Below are experts of layer 4 (counted from 0) of a mixture-of-experts language model. Rows are named gate (a neuron's input weights, with its number), up (a neuron's input weights, with its number), down (a neuron's output weights, with its number) and show model dimensions 0-223. Each number is 128 + 24 x the weight over its row's rms, rounded and kept within 0 to 255.
Before each expert's rows: "gets" lists some tokens that make up at least twice as much of what it gets as of all text; "raises" lists some tokens whose logits its average output raises strongly, later layers aside. This comes from a sample of Wikipedia text that the model never trained on. Tokens count by the router's weight.

# expert 76
gets: " to", " in", " and", " on", " at", " into"
raises: " be", " make", " the", " serve", " compete", " give"
gate0 [141 109 160 127 151 132  91 121 127 122 111 139 116 124 129  75 147 139  63 112 116 173  93 124 128 149 129 152 155 117 116 138 136  84 109 161 136 144 166 176  92 132 118 166  92 174 106 101 122  88 124 105 139  85 133 102 155 159 124 148 125 138 135  87 153 103 117 148 161  94 124 142 146  57  91 154 144  99 130 101 126  84 103 109 101  80 109 109 153  82 139 156 104  87 136 107 118 125 120 135 101 133 135  92 129 104 124 162  92 143 131 156  84 127 123 154 103 132 175 135 114 120 136 134 135 163 117  88 129 155 143 157 126 118 125 151 171 154  93 113 120 152 113 102 120 124 117 136 127 131 160  94 112 134 112 151  66 106 147 148 141 153 141 114 132  98  85 135 120 134 121 110 155  93 106 115 143 127 127 162 127 130 156 108 170 168 123 125 142 117  96 137 108 178 114 118 120 124 129 142 108 171 123 139 125 151 147 168 115 173 107 165 128 146 130 124 130 103 153 129 142 111 132 138]
up0 [143 145  79 103 146 124 137 116  73 190 134 140 141 154 106 135  83 113 130  87 116 154 160 144 154 185 128 162 120 165 129 136  99 114 104 126  80 111  53 133  95  88 180 132 155 170 126 126  97 112 101 136 156 154 157 125 144  92 117 130 103 108 151  65 127 168 151 157 156 140 125 123  87 109 111 121 122 140 109 137 109 117 133 123 149 147 145 119 121  95 155 124 134 130 140 132 116 127 102 108 106 141 150 145  96 123 115 120 127 102 110  93 169 150 129  87 150 156 146 109 119 112 133 125 127 159 136  96 129 133 160 137 143 173  79 114 121  90 154 122 139 152  98 140 100 163 123 140 120 131 133 142 161 149 139 101 137 105 135 134 103 149 137 160 110 139 173 125 118 182 124 124 161 142 109 153 136 120 155 117  80 150 130 140 124 143 118 130 123 104 157 101 170 123 156 133 139  90  90 142 105 134 127 121 106 111  89  94 143  70 123 142 136  86 139 143 105 145 124 126  99 139 139 133]
down0 [126 146 124 138 141 142 111 144 129 158  71  86  94 137 122 126 150 132 146 143 105 159 131 117 139 147 149 107 125  90 117  94  69  95 125  89 126  88 133 135 122 134 140 133 129  93 122 140 149 161 189 104 110  82  96 134 103 131  97 139 131 124 120 128 113 121 154 111 105 150 132  92 120 152 118 118 123  97  99 138 176 125 124 148 133 182 135 122 107 146 125 123 128 176 150  90 148 134  84 175 163 117 140 120 132 110 132 117 136 127 145 118 123  88 146 135 166 168 140 129 152 133 129 107 110 130 150 175 180 103 123  90 139 158 154 115 129 122 138 122 124 123 138 116  95 138 135 149 199 166 114 165  97 130 167 118 114 103 139 104 104 140 117 108  97  87 147 151 128 163 109 131 145 149 129 127 144 127  99  86 124 125 113 120  80 159 167 163 116 161  89 149 149 117 148 142 131 150  88  91 124 128 141 147  73 145 149  66 133 128 130 102 145 157  91 105 153 153 149 101 132 144 141 114]

# expert 66
gets: " of", " in", " from", " with", " at", " for"
raises: " the", " their", " these", " this", " its", " his"
gate1 [125 122 127 143 139  81 151 127 144 210 131 140 158 140 145 141 132 113 159 115 164 122 103 141 116 112 107 129  74 138 123 122 118 125 128 105 122  86  99 146 125 120 128 126 120 137 131 173  85 104 113 155 130 132 129 103 181 109 106 146  97 132  79 154 138 132 124 147 157  83 151 139 148  92 110  78 104 114 107 119 132 141 109 153 148 117 134 121 130  93 116 110 136 110 119 117  94 189 112 142 144 157  87 121 154 110 168 135 141 135 164 142 112 144  82 127 125 142 132 133 163 110  96 116 149 118  98 123 128 105  98 114 125 108 103 159 132 135 126 134 143 109  88 107  87  98 135 144 174 151 130 139 162 122 140 157  89  88 176 120  93 135 143 146 126 101 125 117 158 119  92 123 131 119  88 179 158 175 131 118 137 148 141 159 121 127  82 136 116 133  74 119 127 101 143 107 164  88 146 109 155 109 151 169 100 130 164 111 110 157 116  88 155 117 154 102 118 139 139 136 119  81 142 158]
up1 [ 98 154 133  85 111 145  96 126 145 135 151 114 130 181 129 148 137 130 183  68  94 119  98 162 114 130 116 103 145 103 167 171 190 179 124 149 142 146 111  75 120 144 109 146 191  79 142 142 112 140 121 124 128 104  80 172 133 129 141 118 114 129 125  98 118 130 132 126 127  97 113  93 121 103 119  82 113 154 159 116 155 129 104 116 150 201 126 108 134 121 139 147 125 151 110 157 164 100  97 118 127 117 124 126 146 150 151 150 153  95 100 142  76 131 159 124 132 171 111  99 103 150 103 133 109 158 135 127 106 115 109 139 117 160  91 148 101 154  78 116 123 117 164 106 168 131  96 118 139 120 150 144 125 142 124 114 121  84  92 143 138 154 148 128 120 128 157 136 121 120 150 149 115 132 115 130 172 148  88  98 118 135 140 142 134 146 135 125 106 112 121 126  81 131 111 134 115 139  94 163 119 132 153 146 142 116 156 121 144  90 117 131 104 148  83 126 144 127  82 144 167 131 110 140]
down1 [103 159 156 109 151 180  96 141 149 109 109 138 104  93 121 128  99 155 101 123 112 129 130 133 149 114 135 149 108 172 139 137  90 121 132  96 143 118  99 125 133 117 150 147 145 149 147 131 162 140 122  88 135 155  81 124  99 146 131 138 104 107 167 140 115 116 111 172 147 133  91 164 123 130 138 159 171  94 158 125 106 116 122  98 114 110  74 130 132 118  76 132 121 145 124 139 181 142  96  90  95 124 160 145 131 140 128 109 134 131 110 134  79  99 118 129 123 119 150 146 121  71 151 153 103 126  90  98 153 111 122 121 146 132 140 143 112 139 130 120 140 138 100 141 153 102 141  67 125 106  96 149 157 135 148 171 107 145 125 152 134  90  85 165 116 118 139 126 124 141 124 136 129 162 165 145  97 108 145  98 171  98 143 105 136 111 130 138 165 140 153  78 138 108 155 152 140 122 162 127 184 186 107 138 148  92 119  82  92 114 148 139  96 104  89 120 157 117 112 139 162 132  94 113]

# expert 6
gets: " ", " 4", " 3", " 5", " 6", " 8"
raises: ".7", "–15", "5,000", "30", "37", "–12"
gate0 [135 149  60  84 160 167 113 137 119 130 123 150 151 125 112 116 214 125 146 138 120 144 123 158 104 173 118  85 147 141 146 126 117 130  91 139 163 153 150 112 115 152  99  99 118  72 123  99 116 118 108 116  98 159 140 175 114 110 101 172 104 155 136 162 142 108 105 116  90 174 171 145 153  95 144 136 113 120 130 176 116 125 144  97 135  92 121  86 101 118 133  97 135 108 101  89 129 176 157 167  99 106 121 111 131 134 132 125 140 166 145 114 147  91 149 119 146 134 102 111 145  87 167 131 135 171 114 120 126 113 104  88 114 132 139 137  91 122 101 102 155 113 124 126 134 128 146 142 114 121 137  91 159 141 125 140 131 101 174 127  86 121 166 158 144 118 145 187 165 133 152 136 112  85 133  87 156 138 139 147 124 128 136 123 103 132 131 117 142 125 119 103 156 148 125 146 171 123 115 152 151 124 145 120 139 155 120 126 102 124 137 114 140 130 150 129 117 129 133  85 142 136 113 183]
up0 [161 112 124 147 143 139 136 172 128 147 114  86 105 117 153 130 124 123 152 161 107  91 139 129 137 118 128 130  93 135 101 121 111 147 102 139  93 148 118 104 144  99 164  91  90 137  98 119 151  73 141 105 115  95  89 149 105  95 160 103 113 137 153  98 110 129 105 150 123 139 132 101 129 135 122 128  96 162 118  91 166 156 141 177  91 154 123 103 112 140 131 117  90 142 128 138 150 129 136 123 116 145 159 110 134 116 118 139 189 165 122 100 102 138  75 102 120 135 125  91 186 113 126 124 143 138 184 140  96 126 146 114 126 143 133 146 164 155  98 189 177 138 133 150 160 105 139  86 112 116 167  89 139 134 109 125 121 163 145  96 151 148 159  97 124 177 143 115 166  82 143 141 125 103 109 119 109  81 139 140 128 148 150 110 131 172 116 154 138 117 103 150 134 128  98 142 112 134 104 120 127 175 127 108 139 119  91 107 110 140 103 124 109 150 145 163 129 154 133 115 143 185 118 146]
down0 [149 133 145 180 133  85 138 128  94 122 116 104  87 138 130 156 127 125 122  98 102 148 134 120 123 111 140 176  52  91  99 111  74 153 134 174  90  93 125 116 120 107 126 117 110 138 122 179  77 108  99 160 113 118 111 151 157 140 118 131 144 110  84 151 115 121 126 134 150  93 168 124 111  96 130 124 109 138 142 128 146 135 131 117 141 120 119 136 137 133 132  75  64 155 155 170 128 103 166 140 135 133 114 125 118 113 162 128 146 148 119 136 169 123  82 111 138 119 117 123  99 117 146  96 155 134 120 106 121 113 162 134 140 141 130 149 129 124 193 126 117 142 181 121 114 114 107 133 120 144 102 132  67 107 148 127 141 109 164 148 128 117 112 120 126 119 129 121 102 182 147 141 132 183 128 124 138 115 132 110 123 114 186 123 131 116  65 124 160 114 129 181 179 113 173 127 122 131 161 131 124 123 119  96 150 111  87 111 143 154 122 153 133 166 109 137 151 104 146 117 134 142 117 118]

# expert 22
gets: "\"", ")", " name", " music", " film", "\","
raises: ";", " and", "\n", " (from", " –", " that"
gate0 [103  96 101 109 170 141 103 109 100 124 102 115 124 140 116 133 112 143 170 136 110 103 129 112 119 134 132 122  93 124 112 100 170  90 163 134 112  82 147 162 124 117 145  95  66 150 127 131 101 127 154 137 105 134 134 121 109 136 103 134 144 121  68 137 152  95 117 108 174 111 129 137 109 162 139 133 136 126 121 155  71  95  92 133 103 134 109  69 131 142 110 166 151 146 135 173 143 103 138 130 150 157 157 123  99 110 122 100 138  97  93 119 105  98  99 126 157 119 122  99 158 183 141 170 107 147 109  86 142 156 151 125 124  83 152 130 149 156 135 100 145  96 134 108 148 108 126 105 119 161 167 120 137 148 112 123 186 134 119 130 148  88 103 135 157 151 167 123 118 136 123 111 111 160 141 134 136 100 119 158 147 148 135 132 103 163  98 102  85 123 101 143 146 102 140 114 135 168 144 114 110 126 101 159 112 162 199 152 138 148 129 121 181 135 106 119 153 121 127 143 128 139 155 140]
up0 [128 110 117 136 142 124  84 119 134 128 142 173 144 124  66 141 132 124 120 121  97 123 118  99 162 154 104 150 112  94  92 140 148 116 148 124  69  90 125  73 141 112  94 105 117 152 123 119 128 121 145  73 144 156 123 126  92 139 116 139 154 106 136 149 135 124 140 134 127 139 114 117 138 134 119 124 109 159 131 133 156 132 118 147 155 122 134 139 155 156 100 176 107 149 158  99 140 146 151  84 172 150  96  90  93  84  92 130 158 124 157 149 129 114 134 133 139 158 132  98 113 164 126 138 108 114 126 142 130 100 177 146 118  95 186 153 144 148 140 164 113  79 147 119 134 133 139 142 116 141 112  97 117 164 120 119 171 171  87 159 154 113 115 130 128 153 146 113 103 126  95 100  79 145 110 103 117 103 173 114 131 130  94  84 116 144 118  56  95 121 122 131 139 102 155 136 122 131 157 154 151 121 154  90 109 140 162 133 157  95  82 118 142 119 131 108  99 131 132 178 132 153 115 127]
down0 [120 140 134 122 107  89 128 122 156 105  89 123 102 102 152 118 131 142 148 156 125 109 110 113 134 134 110 126  79 138 121 117 132 162 150 170 133 104 118  88 126 128 157 134 100 130 110 137 127 153 161 128 111 131 162 111  86 138 113 130  93 124 128 119 146 145 126 142 131 132 143 152  88 135 173 100 132  82 133 115 123 104 168 123 146 102 125 132 122  91  78 148 139 112  67 132 152  78 128 154 153  92 100 209 130 100 113 148 135 129  99 109 102 139  63  99 130 113 118 153  94 156 170 149 163 114 129 117 158 171 141 103 144 140 128  97 122 122 123 106 128 120 111 140 162 128  96 112 147 142 117 129 103 135 166 162 124 115 177 124 165 132 133 115  95 108 121 143 121 163 126  94 171 114 132 113  80 137 150 129 117 120 133 124 142 115 186 151 177 151 100 129 129  90 102 136 186 121 112 113  75 119 112 116 121 110 141 108 171 102 142 144 179 139 121 146 140 131 145 132  79 145 120 120]

# expert 4
gets: " January", " May", " March", " October", " April", " June"
raises: " 2025", " 2026", " 2025,", "iest", " 2022", "yan"
gate0 [141 134 120 112 121  99 124 166  89 124 145 126 193 126 135 109 100 171 171 119 156 116  72 147 168 122 119 118 155  93 128 143 125 175 106  92 143 149 116 140 177  97 107 141  86 128 125 116 126 109 138 121 170 111 132 101 131 123 116 135 116 153 169 110 140 121  97 130 114 112 121  86 128 176 119  93 144 123 132 155 125 119 135 134 142 154  93 156 128 106  68 109 107 135  98  93 130 113 173 102 118 153 139 115  91 133 132 144 126 105  73 120 121 122 116 149 153 108 142 178  97 189 112 108 110 145 125 126 135 151 152 111 102 109 132 136 130 128 141 119 138  84 144 125 148 138 112 129 116 139 146 140 157 112 110  89 148 168 107 135 148 148 126  99 124 141 183 137 100 146 136 133 133 143 147  94 159 167 137  82 140 129  80 163  95 118 171 124 111 117 129 176 115 171 150 129 124  82 164 162  85 138 135 159 101 133 120 130 113 170 124  99 111 129 143 154 128 112 150 136 123 110  95 145]
up0 [112 130  95 179 130  99 128 119 154 101 132 121 146 137  80 117 162 133 146 164 164 125 136  89 100 123 126 132 109 127 145 166 106 126 129 136 124 162 122 120 127 136 151 122 121 125 114 119  52 147 105 111 135 122 125 127 104 152 166  86 169 126 130 196 117  90 120 155 120 133 143 147 108  98 104 136 146 129 130 110 166 168 105 117 132 114 122 171 137 133 123 143 147 113 128 146 146 132  99 111  91 142 117 143 143 141 135 183 107  97 117 114 145 105 152 150 144 117 136 114 137 156 133 139 126 137 112 110 126 115 135 108 107 121  95 150 102 120 116 112 110 153 141 110 142 138 122 112 155 203  83  96 163 123 112  76  82 138 173 162 170 106 132 103 160 128 124 136 153 106 121 136 127 150 125 158 102 169 138 132 107 139 158 168 153 207  84 129 136 145 155 179 143 143  93 153 101 110 132 129 116 132 110 168 107 130 143 131 145 136 137  84 129 133 144 106 175 180 130 128 119 158 155 137]
down0 [145  86 150 119 160  93 124  95 159 122 174  98 120 137 126 125  87 111  58 119  99 140 108 132 159 164  91 126 102 111 167 132 142 134 152 140 152 134 134 146 144  99 124  83 126 140 134 130  94 105 128 110 116 146 157 139 113 148 130 122 108 121 145  95 117 139 144 167 118 116 154 120 124 133 134 105 142 130 124 165 139 145  97  78 162 116 123 152 112 133 161 142 168  98 132 192 165 115 126 122 104  88 126 127 140 152 113 149 133 122 144 156 144 166 138 116 100 105 107 132  81  98 161 127 141 153 148 168 156 126 131 123 153 131  91 111 116 135 114 140  90 139 140 141 128 145 118 106 116 147 105 127 131  71 133  49 130  96 121 145 133 128 150 122 182 160 127 120 127  78 130 119 109 138  84 116 162 135 185 102 162 123 108 141 127 111 150 115 118 121 123 132 123 160 127  75 170 127 147 137 117 109 114 143 144 117 127 135 188 133  97 139 160 127 165 141 138 124 186  91 154 101 107 133]

# expert 61
gets: " and", " at", " of", " for", " or", " on"
raises: " his", " its", " others", " the", " other", " their"
gate0 [155 119 176 135 137 129 121 129 116 117 117 130 144 155 127 173 159  95 164 144  75 125  87 123 173 195 139 100 108 137 140 140 188 123 118  99 143 165 127 133  73 157 153 123 130 135 141 156 128 127 108 136 130 100 134 146 154 125 140 152 141 163 103 139 114  87 182 119 120 122 121 150 125 173  80 137 150 162 149 108 129 170 114 141 141  97 129 111 103 162 128 158 121  94 121 127 144 124 120 139 145 155 128 134 118 110 153 147 146 122 100  96 138 126 145 109 123 110 130 101 104 132 121 130 139 137 150 181 118 127 117 146 125 100 141 103 141 168 140 141 130 121 157 131 124 103 155 122 151 129 123 135  93 106 194 135 163 135  95 115 156 123 122 163 134 139 108 126 148 133 171 170 111 114 170 141 102 104 116 124 117  82 153 155 120 123 125 125 103 114 129 171 150 139 137 109 124 127 208 144 184 118 124 132 125 115 150 107 153 128 116 184 139  82 123 193 142 123 139 130 120  93 158 147]
up0 [ 80 115 164 131 146 118 149 122 141 114 142 121 141 146 133 135 142 135 149 133 106 115 155 164 102 138 132 111 134 152 140 114 153 124 134  97 176 144 158 144 143 112 126  91 143 127 132 120 180 110 127 133  99 177 113 161 135 103  78 144 130 142 129 151 160 101 139 149 177 118 113 162 128 131  73 135 143 124 150 112  99 144 128 131 101 125 166 133  79 117 135 119 140  62 136  84 134 184 155 121 103 117 151 124 137 107 170 107 127 153 158 140 142 141 173 113 149 102 110 151 134 116 125 130 146 118  72 146 128 107  99 113  95 108 108 105 114 130 119 121 114 111 158 173 114 144 134 159  97 136 126 123 125  93 120 117 146 150 158  99  81 109  95 150 144 135 131 126  91 123 127 111  75 113 164 122 108  99 153 122 165 116 110 158 108 134 133  93 113 149 149  95 130 129 106 107 164 180 128 126 109 129  84 164 127 165 162  77 116 171 124 134 146 102 165 112 146 130 154 172  95  87 110 131]
down0 [142 167 112 134 168 126 175 165  88 114 109 121 167  98 121 119 132  78 127 158 105 107 115 156 107 163 135 119 131 159 127 110 132 119  76  92 105 100 102 155 140 128 145 120 141 136 135 146 123 107 132  98 134 124 141 105 200 175 118 110 101 141 144 178 107 134 154  97 145 163  98 147 135 144 140 104 140 178 132 137 111 119 156 109 113 122 102 149 106 129 117 141 143 143 136  97  86 148 120 137 129 101 138 151  94  85 137 112 178 110 118 118 142 143  85 126 112 100 151 145 105 136 106 135 124 127 116 116 112 111 155 149 153 138 108 106 110 118  93  92 152 137 146 125 146 131 137 123 139 101 153 163 134 117 120 163 131 136 135 116 143 113 159 202 115 133 171 140 119 144 140 115  97 158  88 155 138 132 131 174 130 154 174 130 136 185 144 147 154 106 153 147 130 146 126 146 159 135 123  99 155 181 142  91 159  95 133  65 101 147 132 138 139 165  98 131 108 122 121 178 128 135 131 119]

# expert 74
gets: " in", "|", " In", "In", " on", " May"
raises: " 2014", " 2006", " 2005", " terms", " 2015", " 2025"
gate0 [118 137 105 137 140 120 199 163 111 127 118 169 128 102 144 132 112 150 130 154  95 121 103 117 164 116 171 127 140 117 134 101 171 114 117  71 179  92  83 147 134  80 129 135 159 106 151 115 110 120 127 116 166 179 158 157 140 157 114 107 128 112 132 163 105 119 120 118 132 167 146 152 143 148 165 137  99 130 134  98 119 109 108 148 143 136 143 130 103 137 117 123 131 108 121 124 173  98 138 132 149 131 115  58 103 152 105 181 123  90 103  88 117 149 147 144 141 110 164 180 116 143 171 103 155 130  99 128  96 148 116 166  84 111 174 105 155 122 167 118  87 103 153 115 152 126 125 175 119 107 170 161 116 159 128 123 136 161 112 123 153  95 112 121 132 147 135  95 131 132 135 113 154  90  97 158 131  94 152 106 118 169 132 144 125 128 117 149 120 158 123 127 123 119 121 100  82 138 129 158 147 129  99 154 121 113 125 116 137 140  87 136 123  82 109 130 127 123 136 130 159 155 122 120]
up0 [123 149 147 150  96 188 118 129 121 148 147 104 115  94 132 120 141 144 137 163 122 107 114 136 157 135  93 150 163 106 133 170  67 169 135  82 144 133 104 100 113 147 159 125 148 143 118 135 163 114 127 110  99 114 147 106 123 112 193 114 137 114 128 112 161 107  85 123 110 144 118 129 111  73 126 141 166 129 142 168 108 102 138 139 121 116 142 136 154 161 121 154 102 149 106 137 166  81 108  97  99 125 171  92 153  92 149 135 133 155 202 131 109 124 122 115 125 133 127 143 107 124 165 112 115 119 148 158  86 150 122 107 137 150 113 165 114 172 130 142 119 182 121 184 121 109 161 159  94 138  95 102 122 133 140 115 123 158 151 101 122 112  93 100 123  82 141 147 129  83 128 110 108  90 164 121  99 143 146 168 108 137 147 156 139 121 145 105 135 105 126 144  78 129 135  82  93 118 135 124 138 100 100 136 131 132 128 117 148 161 128 103 119 143 125 117 113  96 116 166 126 131 152 127]
down0 [117 135 154 145 160 106  85 128 121 114 130 176 123 123  93 113 115 113 103 111 139 130 172 111 115 125  79 132 115 160 141 119 128  98 125 175  79 157 150 148 149 118  85  98  88 141 112 118 126 124 125 120 101 105 114 139 116 135  98 137 121 147  94 113 117 129 158 109 127 119 104 131 129 162 121 128  97 139  63 132 127 150 141 179 140 138 133 107 139 133 139 111 146  98 126 142 134 148 146 181 107 147 131  85 112 143 126  96 114 101 130 127 163 131 169 167 131 104 104  86 173 137 103 157 105 126 133 104 154 126 106 162 172 124 147 122  96  90 153 164 132 105 102  96 137 138 139  94 161 152 111 102 141 151 105 133 138  80 141 127 116 148 110 104 143 127 189 117 108 177 138 121 102 137 139  83 157 115 148 155 135 134 142 106  86  85 102 108 108 140  78 142 162  88 170 138 125 142 115 123 100 128  92  99 125 117 183 153 127 121 147 122  82 147 145 117 110 116 161  90 121 101 128 136]